{
  "n_layer": 12,
  "d_model": 160,
  "n_experts": 256,
  "experts_per_token": 8,
  "d_expert": 32,
  "d_shared_expert": 64,
  "activation": "clamped_swiglu",
  "moe_layers": [2, 3, 4, 5, 6, 7, 8, 9, 10, 11],
  "router_score": "sigmoid",
  "normalize_top_k": true,
  "routed_scale": 2.5,
  "balance_loss": 0.000198,
  "balance_bias": true,
  "init_std_router": 0.0344,
  "lr_router": 0.00208,
  "vocab_size": 15239,
  "norm": "rmsnorm",
  "norm_eps": 1e-06,
  "tie_embeddings": "early",
  "optimizer": "muon_variant",
  "lr": 0.00344,
  "beta1": 0.93,
  "batch_tokens": [65536, 131072, 262144],
  "seq_len": 256,
  "train_tokens": 656700000,
  "steps": 5039,
  "dataset": "wikipedia_en"
}
Below are experts of layer 8 (counted from 0) of a mixture-of-experts language model. Rows are named router (the router's row for the expert), gate (a neuron's input weights, with its number), up (a neuron's input weights, with its number) and show model dimensions 32-63. Each number is 500 + 40 x the weight over its row's rms, rounded and kept within 0 to 999. Numbers have three digits each.
Before each expert's rows: "comes after" lists some tokens at least twice as common just before its tokens as in all text. This comes from a sample of Wikipedia text that the model never trained on. Tokens count by the router's weight.

# expert 190
comes after: " |", "|", " ·", " MPC", "–", " +"
router:562508519523418537496452464411488530550507445537495519454505535554516467553526497516515564491491
gate0:512523543483437555540469529530476544531460524481483484585479526566517508488492524461512475629488
up0:464431494480467554563443460515464484531502444453476515518529423525541545501451511477422499504535
gate1:459519549514532484549465556515451439504466582513496453467498478509421473515453476496464457451510
up1:505468471475496496514510508458505486468533468469469423481512466498536476537593468504442507483496
gate2:489496509529501431538516467481487429584485485531484526471548491497505514535526509485539475471508
up2:442526463549535489568502472419514445563509501582524547474504498533466506550478474505530471470540
gate3:483456478493516444465575511376403482546493509525529467504516462557547483544470528507478480367505
up3:469495503518498487410554464420474521466507445530512488461509481541515500553456491505463533407456
gate4:494477543578513526542479470446523514530486451508484474462559532538526493595560547496477506614477
up4:501534589515475516490538530458533549476491433438551473453553531557501541495463501555465543538518
gate5:492521499515589511496511491504489474427483511483495499496551488522445490530511534536455556466450
up5:519540519523567523503473456478531538481484491490443461456499500498445474491476482529483518559508
gate6:481489604549494473527521503505566503538567501568494599487500504516439490528495520535477539424514
up6:482574530379517466529486474493491481544510507566458475507567479471557511525464519551484523451479
gate7:549504579494471548446473435507479509469576510498540500580500595456485507521477499514505554489450
up7:575492523403478515446524467474525479518571492536556530472553515494478541558510536480469550467456
gate8:554492515510483520536469545487477615457584528461540563495535542512540477494498490555511391427385
up8:545483523566483479563478463502498487576505537572504464516565547533499487467571503504538493475464
gate9:564477519497484485485587446513497595514478493535455505467487480473497435540535505474467506526472
up9:476473492595489478445495472544478511506458493526476506489545458476527453551488497531553531522513
gate10:543472532501481526435514529481556515441518468557504506487533473544523500533519500526426488524490
up10:583544582495488532501421515514558545432474429587493516483504528560490474529577479501450452479470
gate11:469499489520490495488442513488556426527447459507532583413491565524463512532511450544453564467471
up11:457543498506471518524469495479542397512523455513516579419468526472450524540511459504436524467454
gate12:559528464519493465525499539474550431502436491463586491507494556512546523609515464543443486466515
up12:511481491507479452499509560473478494533423464491534478502483585580481490539460414545524495524472
gate13:545558426430527502497487510456473485564441471487541493448534492489509442496479472567486503459483
up13:525518493498460482442456519471451494577442430495548479434535508520495433457519495494533507470534
gate14:486484538478472501501566526526439515436545440494569582503505526535520372559496569499478527556543
up14:486470480576487533492624473484465521506464497556566517543461499494473484529529539492434491559571
gate15:521437477474387529489543484420513501511450517548441492446440448497535515492522506470459594433586
up15:543546509506499515525549450434508567524556502476488564476509454434494487504490470502441506482538
gate16:544542536472505516402431514463559481419529487392507511555495442601462495511436494454523508480509
up16:588541549470494509431466533477530494472492465432521566545480453604515509602460521498527532483526
gate17:522483562422478510526482421446522510541526484482507556537526454538477469550564511545518480502486
up17:573484491447409515511461453449486463496540539493505503481484498560503433552493557568534531548502
gate18:519504568592433545491469505443509509514464469470539487428482431505461526453523538496515505562513
up18:500499524578534520569550512473456527467513499513457522510501479459523518483604520465484462488480
gate19:427541500531448456488518456440556553532433516550505470515525508501562482574420491502508536525506
up19:523428526522508449437462480501551521538494472523483449417530544536493444561543521471490480484542
gate20:591486502562545512517476542408505518486449436541495523409479539500491554517489547537526477544436
up20:533513527506482526583490572438436482452452469525468537430578541521495572554541515498480545481417
gate21:535518468530446533555425489471484542471588525557476564532519541539513456526476507525522538475514
up21:548516502501509565565449503511466489460614528545498487588552530532563466509476513543502537479554
gate22:480475499486485538488492474534452546523610436495498527477542456506467456563394496440471504540457
up22:528486475496499501485501550539563501505544510507486464488506470507514529506452525468491589526446
gate23:466434492447430540477502461456538464543512502519539515534558474554550491476535456470574541487502
up23:492456542499406562514476507427494536518536506445498539477515481576471531467534486523565504508549
gate24:503488489518500562488576475529455495447502507490530467505496442540551533514430512510515564489480
up24:514545505492517536473462533549467461502473452508536429506503463473560489498401456571602576479507
gate25:567526520468482422558487515501476523488548491536507579420491513545482467554488431470475522443482
up25:506483505489469470499531472518495505549518563508488570471498481471512503500442546444594541499514
gate26:505429490484490528475469524501501526447476517461530485491462451512528496546504426482498395560532
up26:552459532479511488515429481526456502409531507483488486464440477482548530473526460500508374536513
gate27:526455552468517503491524464428523586530513457510455494502508482488551565491471466460498486450573
up27:530455601499525479512529508436472539566550517507469483531554467455492525474505476493470491494544
gate28:503551528527506496484493500486452475412479480473515515503452494558542460459510442476529412493517
up28:499492481478522481407464551427487498431372438504463450468525523481459498411514486499503492416445
gate29:501579493467527468508513491511411492495572472578467508495501542487545473531492459505488453494493
up29:507509483558449478488492508448507479519504509542428512496464545471488474531469542492547423520534
gate30:501500444510500553485433544485523528468487516524498499571419501526532495561576523488511469480490
up30:487452509629501494421477498484521498462436495530502529518527539551449513544529514552485473516477
gate31:508507599512532544480479437512535546514519545531477551424469527513497465503568553433491516443454
up31:540501508539528558471442443492529546517508510531463519414460517500502482443505534456491520439544